python train.py --d_model=128 --d_expert=64 --moe_layers=[2, 3, 4, 5, 6, 7, 8, 9] --router_cosine_scale=20.0 --n_kv_head=1 --vocab_size=2048 --norm="rmsnorm" --rope_fraction=1.0 --weight_decay=0.0 --lr_head=0.00648 --warmup_steps=50 --decay_fraction=1.0 --decay_shape="sqrt" --batch_tokens=[16384, 32768, 49152] --train_tokens=218000000
Below are experts of layer 5 (counted from 0) of a mixture-of-experts language model. Rows are named router (the router's row for the expert), down (a neuron's output weights, with its number) and show model dimensions 0-127. Each number is 500 + 40 x the weight over its row's rms, rounded and kept within 0 to 999. Numbers have three digits each.
After each expert's rows: "comes before" lists some tokens at least twice as common just after its tokens as in all text. This comes from a sample of Wikipedia text that the model never trained on. Tokens count by the router's weight.

# expert 4
router:451461494513538484535504525505546537554513486503511559537635457526543507510516452452481494420512515534455514486545521495536509438488476521491514636509532475478447507445548503515399486534500549420509477526516489519535496505503475418523461473483543452430556519483470523457506528476471530443562585537543509522469511489496506516455582494535548553503570497520456451445508476456483471437525
down0:441530530472436527521470493519534547613461512538440515501534583559442493492435479508475518433512477441493474494466484444498494475460436497524459519431501451546505446509501489478545571459503546491467490430490498516449554426518531508553527526468476503518480560484442470452434485491431454486511498536539495440474475467409469482513501497508427472479554472521515533581482621471487487520504
down1:535519490522488541465519531482517503487453484462568525464469444529451488485556503470535533425491500583496494544492522499524451517494546493446500466442527519419467574426534547559517487534522467501493503399498539514487540482490521548498516591514613586478504531491480493411536537472530514568462478509494497493477480524494476547538427539489544460473461521416457604522436468541476469511481
down2:536527518571500540490409568538458499550418515426448511447486516522535444533548502434500484511524547492502520416513535508453452441583539458536471455489490460560501583543556447467464501465490472505475540568524483555476509493544516564478568518514487491492442520504497499533474561490454444547552566417499541482525479492445500482473532530444514476483496480583562476450485539497455529517499
down3:532572541509526541556545558479481482506490509609520477448493461436454497454538516472512499519399415473499488461492594520485443459480468456468519516546448497537533464491518515547532473550464547518515446455556507475541451543520508516502483542486459495552479500505474503492469460522530538555475496482463523477479490481485499485422440411462496505550494629466401489484458578519548513495480
down4:449548513512521493543512510502434555509418514554532499513504488563470541543480469564528604526500468450404516490545476489516510440499480482577457517523487524433524521446408457495443405500556519443497533492477567461492499490565488482447447517454539456499518519457462474538475606450514475495461536510594466536492533503505490460519525490520549506458477514499488423496510561480538513540547
down5:503512499492474486494471520538447487493493489440508536473522535436523480473556501579514432610511503560504506515510489388476536574460515465488491493498448521476487429487522565472499420419462480573521473483493431479545539531471488458479485529549553474531579530532492464476527478523501462521430545482507443447459568522473439512547507431514563435525498504501416545494515575528495528519548
down6:476573396502460508536508463461460514473441452471503458574504494536491473584522492537461533542547483582470494499477463491480538483483491436521578483417500537523451448523443458520595530489486537524568497472515526487492509487535478484418449484539475538501467558524458494494547496503528422506371524451441510508454498538528486555452485488440537457511474512532518475532488425523537521549488
down7:464418528496541553474440529553475473469526489524550518512445478540426454512559458539526546536484526495516456497500495498481531525461521442586409562469510467525474534510512492465561556436505459551430516464522451426467499517494415517507474509508474451512493465486524558481430545495520556467463462594440441500514514436456530432543463527509447522503495551460482505486506534499396537514484
down8:525545477497532526468458454445466433416523496468513566535478494521457533526437504587484513458448442499489505520515451467470525491528447481440515538516415507463552447507450484432456526517495471521483475522503522446504536456489473475547523552542500470516519585561433466533571477572549458451422415525488465515464474518423507480543453482570460484560531509547509472482492423533506533528531
down9:424490425526485511420513526520479539543518468473540491542452469511464525513563458561422485428513445507532588540531494489501512409470506467510516497523506526494460589403575514554523456477492507479496417442531552496468520512478504515437519533507547488515495562498454535477483521550454567505509472505525470584456559470518499503481526501473587478525532473496564456454536524440487462425511
down10:530519537484529405486536477444425513501552506495496425530526500501556538489548495485486563470505446579445461516482510496488576522487498452482552486394530424467457510541461552538534516512458445515497539441489499536510575487438522522498532504449452526508526497591456484508462489509495482495448471592505578540562504466459513514540435466498492475506550487446403554519442538474502461513472
down11:470544523497529539420493539493479499415488566457394501486530443578499506483501527523450496584470510546508476512486514494461525469506460460593496440492464453421529507553422526469526541504548564535507492514488495500444522463493463445518462493471490546425449443551457535450456476555590510481493457489457551567506548469478535487497559531509505544488489544411530478540541496501494500544540
down12:504549482452444492484462489524485419479466553497476494511461494513504455560540436559482477548522517503517557507500553480468474404516526438446534475557510465471487481480526483467555461486585475431455500495595518530540491486517444540400472510510487490427481524506564545439534425517443610515448448458533462446455494538537478479487494573521537497449498478466519478511455472494457515445480
down13:439506521465509440513525440522522533502574516510476494511438531577526503430527515466410495502594509516541526472532516488509481475465472451510455567530430451501456430522499478460469417483477521402480554472404508460487511524493491404488488531496508490502559541427509446455489432534471513505474516526507478508477505504503531519452474480497554499552476507402435518498468536547547503519597
down14:543528569534532519511460537510548550531518527537477460560468497542483480535451508532493525500452530451534486507536493422491596512453546443552514443438538529444503530543474478503453476513442593506554479508551495469528463513470459486574508547470554535521500531466483536474553462590520566544494432531476556441382516478528509523437470455508423479492491506526464528461486530480558456519470
down15:473580481524466445574520555478422453567436464571513483565438445531528427471545434511527509510438426369521523433502467493540488457466501499454560512565466549555503477514478525504507464473520494486500452458586494472508579537462481512511509490491519499570494532483508474449507439549552469494494483467474518428505505473523547493491497481570528435530537520473522467475516510440506503531512
comes before: " the", " a", " to", " by", " and", " in"

# expert 10
router:518494505447478494505527501423521459611484458485489520537478532503539509490527470539463486431541472537573494525506417551510534516548485517450502502506552461541522485453610571475471490493474465516502551510462528537455460500474531634460479495426455536526416547490530500543482440440464511462536505518486533505441542507538446435477445489502495582565522468549516439477548501509481498525476
down0:453485515519460508441501476513517500486498545474492429552445524446488441521523529434486495549526433488556513478490505542456495498510530385519546499492434509475490566518546515493514539492524462501536460528527466515437467523492578556522533498469450487447554517546503524497506549530433529468370559512525449585564459503467542428552465546497478601495471502478432448484496470447494497531522
down1:474484479520503616543462525450509557531476509475494512457517503459465504441515496520485464474587494418499492486441542553523494480458466589461467477493488572530483552547543485536503474512418525458504545548456473534442541474392420568483468500551498444488496481460539535486546424519528513543538515491504515515471507447530531451448504520569532496559508514475534550462408498431473518520526
down2:589595520507437478431470442573492474470525508478565458545461468541540549520511535549487495474484496519501515499485481500501584417505485492520506533548492515446448474483515499423425541495423442499498505527461544554488449531542475486541494516494427491513489456489433538468528563498500470508496494506529606509544467544449488472570494467539391463514542490499520465490478576556516496525441
down3:523509463515503483513506617568553452550505546509581435568511522527427497525435483475511578492499527465487448523491497491502502534475454488423442482541530467498572628458486507449494520538507500475506513496505534498487506590492461512529508537494568523440487458516491411513542527483535533472515404552483531517539563548478495470532517534493444461508533508443535521474512490500480427423466
down4:482469576574550526554509489553510486576449492526490574530608427501459497504517447436481470542533487521457544444493508495559477518506501538489530483500485454502563466485522493471492549524533572560529523559449497489488586497445548460498525453408492468571510435494531507532476521477560537455472547470512451554504440508502525518483511470448448549570499440444506562500497495480497472570463
down5:480593520578434493558497513522496527568561435534535460491541529546473521516473486415508493570452493480462493475506499475485464510519533526504501456474502417507517417487448484448512565541506467456534482476522465520450554424501437530520561508506468483463451475510479460469571497479568486518535521463515483414529451518506498568492512441513520440593498467489518484516487412489506568544416
down6:524539517530520547514427528535524529502427511549529523509474483489423476497545494485491519539483538481481483468498428564517493511524504473506499473488525536381485528511474449512496467486416442447400551511479520494503572443463569453446550476566545518501501385468483450549480443455516446516495474528511507526498459504450532492492502569546491483488394497538450505521488531431414472472472
down7:466452502488467510433496436504531490481505485506440560491468559537536548545536506458542502468556487514540513515528517545445470549497505451488493477417466512462545462489584539516509542547528510502448625520469513521450477456541490445504496477464563427476462501446534399468490542469435457501491478499485536477452542505574473527508524513503442485563466471492491503592394495528487496439438
down8:512482481543450539491552609543473449432504487540505542456535542551471523472482492590511423546463490527511495441442580548583501472532461574501457522508499493502518489488496474448521537539529422507521486488554523521544488449577502560518481499558531505567499507527493553503560540531492467468507497519417503480611533456430530552517485483529483540477563495532535478498569508521529547546485
down9:477415473512450505445511466451503540450472461520590478501450503535466463493514543564508461499497526467430540509465476475521508473509537495440589483454483464490499542560519529478463544428485465480550503450534501495504536481475472558469553455459545454423437536559519529472539507508546480496518474496463578524523554504419479440550433558480486543500515526463440454523454477518507524618562
down10:550503491457435489467509507564557493418491516490534494431595541507482487512524490513550505573568510495544496533528541502481458478535428561550504511467492553460520542518452504480514458464460509485450439472478533527545497495545568478527450507576493591502500515503487525462480464481482504481413438465500519531554576464428496502558584522451491537516597433441473474456478481546503536537472
down11:476503459457462461475526521498590493559459518462559514570467513440501575490497467531478620469484491557515515536492482520505496455538515514454602470462477513516512521455459491386537509531497556464546464474403475470518504580468591560511519498516523479482507555443453486550509513479516554496500568475468584495479467492517508498502499481497566440499505473489578441493533485433477505481537
down12:568520400510501527554490461428547481487493506497485467469468536481489467501452486510458514448469463441500451427519549587509505475535506469508510517524580495473467482505542484415510466539485541549522498443442513530487456442561479477548457435485504456470537533562507560500476572540453536515545499489578441492441541559456491492538552477492561546432576484546571448540508533459472519510484
down13:513500511484540500488494464499534503495488508524461471462470516528505470529535424527468473438508486491403439454502507601486402484557562550541442473515422527431466448479556535460492475483526546507481502537523463522478521583420492542520448502463501446545421511482497492487492428408519514411425451564473485480520540505509482491483519484506423482458474473543518548515504524542483559465434
down14:560501527508445524488533506541518469474583509471503498557495525400523509442477432530493463464453482532486483492497478505482461482538429461549504485538496493565452523509532472462529533498405594509490495508510540490415466495508475484479461513469462424481532534480457426505593515514426560484480455468534559514537476559553461417479471541496475498442437501430505552455472418505559533504488
down15:428547493429488546520460500546492557512489450595539499557519483451547531504484488465546521510496508574521453491521615531572500546502509498508467486564477507515500556518556505505555475529551564562526521516472469501499471501508501505518563505462503471435506470527487467469491496532483586448572553533529498426516479496569518531473450462459539487484490557515469535546525473411620472558528
comes before: "\n", "-", "|", "==", "The", "==="

# expert 11
router:534499525545498541460494460460430506494571539466488451443427473510548500519517522518472510472453438494513503540557574409549550481527574456523473506496468419478450496478498557455528404554491487508456529496475519552522488501422542524495448509416555544462533492442485472495469605515519476549428481459477489498568498504473518507495539506538511470508472507458541457532512513478519605477568
down0:482409522528580481525500514517482545550466448531500498541441464478567474468453465470569549544493549459506475564547523484418520532471482535495474474471524542476510462468479548511588554464549511520476515501533523460429571559496430501491469522509519480551507544528442447519426444485562525461526515514556513499524540461567496496460520444466567488474435488509454537523541497563547477592462
down1:460467546533477464532460481461548450545520459531431550472505418536577446465482510502472533457501549433511454512464451519436403529482493535542468526421478529466452451561512486610487525512444527372536539541557503544509422493484477560475440537539528494533503468445500482489494493524525457531551501526534535441445491524531480509515485504544525526478418505468506469479523528468490509515480
down2:482474438535491533524473456457492550467529491416431492504474460429491536462481431497415493513496490500509475399594443509564506488476447496500602516557448479506536454548491434446521493535451500506519569525475511500495474556537459461462483558492505477522457535441528543489563490488502483504493452495613598472485476522495528496486496521510468474444541516516435447505445534469461485482445
down3:505539556521456485498509501519539478460459559494451563477505544509484449513497571542516523478497589493499545499510485473549493485540538491501430513484507486430515452559443548452477558508481455409493561573499512526430515480478388520483531468493559525547477436507499471462504522474513482440413458457502548464515523501541512516489488500613524545441487496474564592529485542547492563555481
down4:469489586522462509545555449548493504560468536499544500510510504533487446528542484525460491509450485522452504538494489482421495573494448533497428383461440501464554535452504501560536510446517509529528442515476485410527497545535507484495505468496421448450491531501509503533490529482488566513461525622503508516459483524543470519495601542518466405520444516494502501479494482569535523570559
down5:502488566536579507519484459530475552461471440511539591511555513433506443479480519457474465497478440547456446464506486465527447473484466553524482549459566460563526579574540501442445489517492539468559502429578537549477534572456487556493531539517477526502560477497446497486503467438544463472546480485506479488534478457545479597546447464473489469555480462438522519544479512522506534470536
down6:510502521456530517540495490483477519567575511526531516520415523445498426577511475462630560446428506472519490482583543492519482522433506517510440520493474513516518524525587479524533529495544510506465490483558479499522548555517508459433564457478440480429555516497443510510526523490558472457483566491509474468479552504543475498510432431497467517556460568499471585485520528450462518547535
down7:539512477565487491470504472480453441494469527476527451487545474502533568449424466466443567479505496459530491470483547482530493497510518472418600547521471497452465564441480525525449422514447456444558543481510495505541494520510582490423461504538457462504517495453510488500515523522496530549533496459545521402427452522536484508493433495501492493493490523473463429440492509412429580564518
down8:532513473483461548527516500504543475504443467508482540544554494464568494500541486478514513510520454541486555474576514484460471483534505499444475478452473514484505490519553489528472466508441541453541523401495503402478558515537556531437428507345549558476510507503535536482451498477485478596547582494521514528518538565531515507466545542476520504473547571484450504455533474572514576512489
down9:557489449427546451505485476487470504521450462557439488498513482530543449505521487477562473514484528450534482474473487529470507561519469532501499497396464541554509528440522496503413479473471460473517455509495488475527493498485473445563563546564466554529488478536557510544541431552530488612501508528455552580565480469532456454527407498535543473503530443544506563574483531461469465454514
down10:439468470514448519520536444515445529581489489434493428478573428493533507529505471450439427546455483462486505510529542525434571483435474459444489540479522441521436523524479515490542518456472498523536442479460437501413499487485512479433444523472591487498470513495502477504414520490488517535544454561565563487544489479475570507460490521485492513514573481483520401476549501483449528477525
down11:535480462456517475524551512526579537502459536512438478529496526415519502493469437492488466520467572484523415522542472504469461554502491442508481527522544503504489535498557507433491499531494575482440473472585522515501472571481599460471475452496529503572428522494489422461559458423562552506574484481534526515555515524527496460497531547513480528512471528488485489507494514587625516490538
down12:487457448488461462485473521524490468499539483484559449462516499470479535425495454464408503508483536542530456536509578488493469474481424533465506518572511481591490487489453545558444534485443570536408438527478445570490464529561492492524475504498510423573480502487438440447528485502519448524524463491508528484494471500501561489521545499525518459454528532413536532562475552487471503410574
down13:519491528443480538461539487499572536554491532519479553426500473489456453488487488489458518526481508539484451489531450475513440445517445429498489537487508462467519536579486488581480509555521564476508516509523498528550483477503511482450391527496564558437483463496494478493525535425478522533520491500514459455421469478464464531536541498536443594482463447503499572558610532485481386511503
down14:474497549451539416432546510520524509540454452514518541483471475466525501461514529456506546577503509430485497470533470541531514488457480583445505533483501443553533477490526528490493468555493483490508500488425519472519494504477500488530411506537490470543504478479524425538494493401491516512592481428455416452443452487525500534419520489515378436484459529503470457449486576493463432500480
down15:495479529483508539435531494508460556467458472466482472466473512497437529515495599474439463441458468485501517562452521526548591384501480530448493495487550493530448530500459514529407503438413505493455494504567533451516506483524555511459476478535530487479513459567547571541468519499551485456506501455525542545494507550513525542523497469505465476475551470530526547518592580433430499473462
comes before: "\n", " The", " In", " He", " It", ","

# expert 8
router:514562430476493464451438436473546470522491505506439477520430574506469498568503513420449551525453461492560497512509547479534476472562457514535429489453446490486508551508536470490577499456556560473509578534419508507526493508542513520566473577491448469454563451518513450529455518480488504507487492454546464424509491478586490483477484510523468491535590530436449482487487542498533514445452
down0:524499483517494476430526447480470452420479518559453510516515566548451512500498560468457496469548425439482497571483458575539497521455438495508542512518411473512430497492494484495509479419544515455417462512464449542499457447531471567508578483492559468477502522477482548458489547488517569538558479514499515387430472521526490526527479484518564539503509476459531517449509536577503452485458
down1:461516553465570466454487530528409564553604479438471500517484563451472594514479562496504450470429503488464458484486511513605556517469585574445492528474454496504518496391510479451463530459467514507542470556488523517501587437461506521530479497510536469504472530513516518480513525556532488517526526479519484520454497551522515461435511518526519526517527454569522465457587511470509487481519
down2:462609487531452574446558532524461515538496513473470566577486491461512503515484462486581513472543514515505539514523569478552491510461487534466492577476581493516464465479494490555449465546495471472473548564450516485494507498448519566408551486563410512478392525518498468543536511495498549524492498435461534519466526478471459566463436430489480512466532482523452549472481520556527515518539
down3:462483506475491478471442453515557504512484563538444566419568526543550478500454558433482506486506471546416527513496506452536446467522457474480514488571508489471514526409599524473490447546476547507535515455490443483495463499575502533482542476562488502444511549551530512531477555496546516541581486540468541548530472570493452563518428538440509528490477501525553471515524490420477543463458
down4:516558455484521486530475491555505566495462459502494414490513534448558500463571555508431463426470463534501553478503513465553517498501556439534504443473533426511523564475503507522568400456485513518489544497462560456553548523490481498486498550551451496476520519504561468532515496479558484473440508551560517458537456520499514545505482498539549511462479517439376496575612504501500482502520
down5:483508521511519482507494540505506513520511502501397499469455535493521562438496444511468457498521448515512437403500459449501526537482500521504548469487548504506479483536467471582567509467467458473566557450508530518512447431473522503475542489493582461484496528526561451523512554514471461470523518610438453435483502565565556485492533525484569496439599590500507513583505516519479519497558
down6:450518498546550442526499495426546441484560486540514470556490485483516556472480470523496546509440561483556501534473443507571531437450496573525546438496510517563498542471511486445482492528472566562530587516389515519505519489556518493568450543410507563488512490505569446515502495523428473518492612579465503552497491536547522525544496498470472510516523483491502498510532495470574513506476
down7:483545540534492465532527472545454580452561515576519473509563507512503469538539499483463523561527461522463510437549512492487524539521522435424480502517549458512508547493469507576543471506480462508536464522498524444525526499553563474556448490478465505536521456495489466524461565517510549546485482509587500527507520541444529516451525438473504511521570501590484524487585608550458573404528
down8:514469462427489517498494559462465430568562530546497539479515524493518471493492519508463477521471472518552520576512511494548492525463560553519455574417504553479565533505423441481520546426541570535523477575528454542498490492555434474569442437495494519424493547481517520558528516503477544493497498537489458451463466445496576449472480492544560523524449478551468462484473475563496555564491
down9:507491472539453582429500448470506438453569491490531551503506477579526523488495540498498448548554489499511484499466434549529433487527526569567539506505592470511523555569542473490477584483503484537519547506495531557504512532561505475488544492518538531448497577456428503567508579491471435581539519487462492487441491499522519547423509485494446493477578497499480417516501505520545487432496
down10:517524533488456546515466451520517422486460538557504471435488516479429536488502495500481569527536493458462542457498478507501507561473483519600478453496481499529513507519526467494433509532405523521568459493492507467503539470478561511476486487545498519496432580502472480535567480506564473496516498442550487543395447406471478577478452502509489521488465407500477492520570451489565461604517
down11:480586574503492445518526493503547445546517539490507475558539494522418467593462572537513510507474470428547570503496515487465464561600467520464529467534499522478454573496550461458513495514500535526600496474522530530541540528496455548485536500509430518435469540572541506491467438549503443493545537526534482507508472521516565531474505476479531535487441533448540530472486401491454533468496
down12:487591476528432448570507508446566474566486495585493551491390510497521510480531448425470493504466499533507520497451486437424560507428507501422519458511547494487462480568507494503554553479488529519510453547482457526499495515486508488501440463484506453549454493438496515448500455625512468534532498534514508435419493512511463517551440497542501511529491488483495463455496503524483553460413
down13:430582493540507551498513543474547551512486488563537457562428484430507482530507565452476531520431490445485592507551464516561513502478505547447483563499588467563469462466517481472416491482494496438469480436436509480449491542441481485487537505560551517569511534568525469519498462530503476509515507539470546490500489469476489587484529494484435505488525517552486427486497589446522556489513
down14:533460541500478510563537530501480450532499533471506470422530475455514545422439452459559513526479464444552479499490513525495439453468502517515531532465477478476505502543487534439546494495531428511538518495516519541473478473490466591476451521509502462563449411464554627498540485567513457452452456480535439539538523524582548454485517530518526441469476482462515520463456565478480570519421
down15:455555539536487481536504473539512477529503462511522509554530459513544541501404447506492421509523484441558512489524451520535478523477446527508493446494488520630485475411527459526482450429540572490523462532546546443535539487465490460558528451556483468505506555504481526523496539484491499471538512528457486467474508487490539519470547522501477522626556460560510530528519544535447420538594
comes before: " ", "\n", " 0", " 1", " 3", " 4"

# expert 23
router:489541548457527463489476502461512481517443550573610441524533458513455536502482513532491530443559479506532482509493488493512506480514483515551495450515493543572607462482532535451419495459507489538500521512489503503475529566459473430465475509532449502472439484565506499456498448459500463512459496488525513467479439559614495420491520505540565458520424475472537557552487597547506558526465
down0:523517526481486594526458548501491502431492480560406548513479507457504484445437524525518494480492496497493425504441458500505498537489385530550556495485584499551503464509520483522482490465552532524418534535533509490510524468474498487509457517490553551504454532498469473495527482463486476407501446534549548507561510520506415465478500486394463542487415490429480509464617452471475511525481
down1:448550476542498605486447452499504475522461492483448483495431427516505525538533481551463486521555465547527576503483474458563528538465507522484514501493542518437504463455467419561457616531497446527562501500520527519502466486562431454536504473508502503551400538518526506581512474492520484498502487534551456527448468560489478463500574557513516448456453510447452461454480459443480468493467
down2:471396573604530521511537460503517516467540606474566480454545470549515493548554558480492536543546588456471426545479474531552465540496489530518544469544492553499533565511449553519539487541506524484500556512453506515463485505536546505477502468453436544510523483478450494501530485523522596445430516551532562475474525454501446534495518470498474475458482472435506519490525470450580501486491
down3:498473459540581517598491567473453523527409510486439550523462453520461530504594499504493512499532539499539552447524511577477449527507531505545438549462460497564470535500524554552479518491440474525487519518522501528518478517509479502507440489502461483567527507556529491506496501473541466613543544548447553439538564485453534553494535479467383443521507477469475536534516562497480528538484
down4:505537502538514481453442520538523546566502548504461485562554461481492517470493481605541463564483497432504471399496551468626529498506523476480436505525493476588510547491558522471491505519559507430516528479536515507519507522511545473507553497428533452528538513480526456555492501471432482495572509498497498511498555503467577500539565540472507548562500523519523426558554602512525467514512
down5:533455400527533504479492479459483528468519496439394519480485555581567495553532533536507499477516554550549494555456544521467541524476539499564480513482526487476499512549536498498465487549533464472460564522482477535492531494522429496425458403511509477498575522490462524471504450453520540465415491556527455523527517577414524487510530473529514504468491596458446493535485444450487546437483
down6:470551493515560568502461552471501521436516509505545486474429502454507494461467448516483499495536477501480517499492441500515506486534543517544475474479459404503547506542490535540544525490522528463503430456483496475570494531499545402524469509490541533474491597469400453471539527518520506515520437429469485558468480433486488475454499453452455422477413553470463516541553584571496565514555
down7:513485551417543440499488486435459475536489479455552537538456476491503475444512528509503500595534537514506421474566494510537490458572456488508520454443471505505457556517540520519526377563481468464501485520554530541526486462536475536496469529479492542526468520473443475519538484546534517544541482551506534514487527534521553453445560545426526493474593585455476521467488483522555610511523
down8:431596488461556505519491585513561409527508480432486515536503517536505520553542460545470460467467524454522494450469483489494508477510489573571434517500582496544523540469519524492545541547498493527450537446570559481522473494536468454462492459519480542526510495440427517457522496479477485478501468513490550519458526528594515453496500555489516444533466582541583455521500546534508607496499
down9:515511453468370606471550540488570482510560483401516485521543521571502524512507510615517494477477560445523494512484438453552525453467527505467478454535476522580492466509452529468449548459549512547578558449537464556535477521481432525531491531431524472487477524456534491442477530533488448533492518516537501500493526456494458469545547497497493460474469471493482514558506497490492517551439
down10:540477509488506522503493450508417450518514525479498504500525520505517546533555498455513460515489475531464490548492474583452495478529506462437484527512469434482467523532503535531461414489437553460565517519434493433507464524477413565579565495490541399509481551544494490499472611533436514544489422555458545450496509520474443498432546515469522472462502512512477593463483531519447475550477
down11:445527496528520518461575530514479487536509493500512411505483476459511486475528507495455447523472526487513514580465554424519455530493490498435497462463451432535507552423472483527472490528498628512466506547498502535536501489453505561527496497443474467446537527437415524525467467508470521495514480530490538619456537517534565580479535536479528483509483515524555515533497382493485494441583
down12:470488460414489585516500533517453517556459508475490540418474537532525556463512493511537554578463505546470549516490543480552514467477522532512493530515567502438464476487497484520537510530556508440447518461537593468460469501507503557480547477502478426501520514413492561454509503530422446483482462514587419567503512502441524520516479506481417487497529563497555421456509463453454486462458
down13:445438407547437400544499467509538477467585461520528435516537541426504568428536477539508517515545518596483520587576490497523478500515523507452493514490530472491524511513479504586480493487528539522458566494496481525545435507517466543502505513516459468474512566490494480506527457513446507485496502546524511553504470532411563428459485479443483538504457499470405457510462460471517517435512
down14:501457412527450465549549547532504505519478463510493463523465486501579576495445497528512510439478527598546493412497525526461544527494449424502491532543518531488473516496448486502546504508404464489559544484512583517545528474528540522493487482459541485432422478486472466495496544553501452471451536482477506589429559481518487512493438483461471483470442543546565453493438541468581508509488
down15:449506490484516464567516525427496517458413464429488512496483507452473538488490482516562442541483537492532427515493568447475544528513534554474502472523550453496467499509506483476521546499410552513517522477440557550446512439567465507533428496482501509549537510392458443462508455534518518633570443431516506508416538506476463523472449511464498504500471520526511538572515497464511512510504
comes before: " |", " m", " f", " p", " s", " b"

# expert 9
router:553436540596513487402534512496470522529549475414441529571516504433513489575508489550516476520511526449484481507520505497559526442461513481496519496470489479527465487439559536562506444520483546562502531455485529512472455530575468502445460462474521491507437579445529516472496547479437529469513533560589508507489477460456496517460487546495528421570484425487515543515470548435549463530501
down0:443469488559536501548480534444481499519534505431481504507490451504507590524443500470480522502463515509571489435521517532521509602442488540551515468499546477502496487592460466513566436574560573566511502500545536530540462437505479484483473468464496523443451551427550463437520559427499546525597481498540444528516506479531474564461533493489548445484501433432500478510521492487503478504473
down1:469523499522553460520433546522481511517493535493462533538473460586507489523501499462517513518448528467418471491511546481536552442537559493454444502484517456492458543565475541487517414522436451568516535519505496506470526549474645465533543513550545535522471480473439519480494437492575524516502525503488479519480529418473605556474480515474505503496486500532501483585434476541581478559482
down2:486445514520550480505480492475470492507553504461543444541491399479504515525564496542487544505479473486496533475573499520487494488480527445498454486488475513479476477614512526533465493478489480435461493492558625539470488545462509567499440493384529476580522433512448449414495494467532500478463489549513496497425490478473491504508497421541502473498487539492510465448451598478551513579543
down3:540469493502552514483500472544528433564501554499480421495497474534454515537505490502507503477486540538454543510443464436463559549492537492508519434395550525491497591546424503524492529429477549458531443455547459481432485498540470494477529535430487544464458564523494527574471493573446554566567559447545519481507561504514535498484478526507476537544507521425527560470516557483536516524469
down4:459502493503600490465537545413518493589538462490506499392474492531427531543467500504521524537513451467469555459528518443591521454464517456514575460499538498529563482532494466469522500486501478548574535466514470516504500515475513533485469482514440476531442441433475505484556511519515520470514413468580436490557517544429571547477487458503473542523475464487478456503558521554522485571479
down5:528537544469455460589500471492534514448492525493481440484535485518468522504464492445528533441502471515405452561578501498491514477496469595556523492505545508483461439476571462455504521533436479428523462461569481460497500510474547557523584458528466515454502501460532459486475520530538483451463424492481533591497576556557470468533514515467426482434490443487465535491440552488523511549516
down6:543483428480530504576533485447519512524563519475516425512443458530497502526448566523422431470546539530486555518516509480471528418495520516396514518491573481560516480484455500446480515491452477519525553408487515487458440485413592539474509501553535534572473504455563485425465565485504532468497436499488534469482443495519498486500537491532531486460509486486472519508518482539472540439581
down7:453562539571559484526486525453508479588437507485507503502538456436496456510517501510504472496580509532511536410482548530490461529477543523479467429480465470567504549498511495497400556581456457491537464465500473466440498507469521524544542485543417505510526583495506513500488422513506444523459514480482453562523469497460557516468492509403493447511560521520540533461485469615492513537493
down8:479457475472560477495509525480555481412503506529483524462493510570508506531500493499479507590544523570496522527567536480476456525508605482536486550569509455500507496513479428471488499472509497529493582499496477586443498426421476582430489520550539541505484539459488497531545483583449492603517571496532449460518515484463491505518521455477469511534456568490523475449508427486548475432469
down9:478543491521508391408567516480490548558537512506569509499485535492459487496525423499532474459517492464557452482469438437542470568467499435525487521487488484445567519511556501512564552473580514542480521512552536461542495476487470479455495469445549534440534551485440482521529538440432481523513498523477484513468500449561538464489439478438534557528421418503561562508523496466486453493521
down10:532553537523536524492504472493417527534474567515499425497494510454468488506546453514441568480483510448502411443542540604463505455534580496530453539485508410553502511496537498518533527545500551456444504461473510430537480499532455495484558530527471515524557494562522546510483538546555533493478530522542498562432415466520518521498574465401515544513464485568494480537517447472484491476538
down11:479456529506529483489491511510489484510494496446506503455539495501530458580509564511490457538466532549514536496473499498483522468521514578476476472471531464532459487482449483516520432490480517532616462488477529401527523500549398485480603528486545444444524487475485551568493504455478525470512425459562474465607520528430518466464500504449432449497560534536467502495427439540487451572508
down12:452476488418499503519464489445413485477497464478525501503468514565469543512593534502500519459542518513550524499514435540474508576511530490489508567497429481527476454392587492394444494502470459507529510592532524510496482468466523428511525467509537526511557466507498502509564503572519468531480517533493522512499586485479502529462386471501451444498547498432546465526524547500442495496464
down13:542477433461547487507476516417513525480447548534527526448540431526513445514584421464501555459470532523503520449488463522549491484443510512517544464492462502496560483481459549511512554576523458470538491535501497411532493604498556544473512518531485428447590480523518570513510478515495451464478555446500483515509480521469439498510543503553545459413481456473451515477527559488423475552514
down14:468482456464486465502450552438474523433539558505517519518529500509554500491511601513486469477535483495552507499430513521449479529491526507448542540560473481461447518463513558542504436597599512536558451538527546402479466471538492461460598568476494513485499450418552566491450477527522541531532483516526552528533503566539495515522482467441496475452504500462533557490534485510420509517495
down15:441569489481579497556423530474481560530469451544546431494502469455508494518523571448476529452538464446452459411514538561479438459526571501483557509526518523508515496555470508485517490501524470544511500525476427481464453503462410526471463520487445555481465497456488507484464476521578472514473507385475524553471478508473538561470523519408500429464505466507526447547513484555500478535460
comes before: "s", "ed", "ing", " of", ".", ","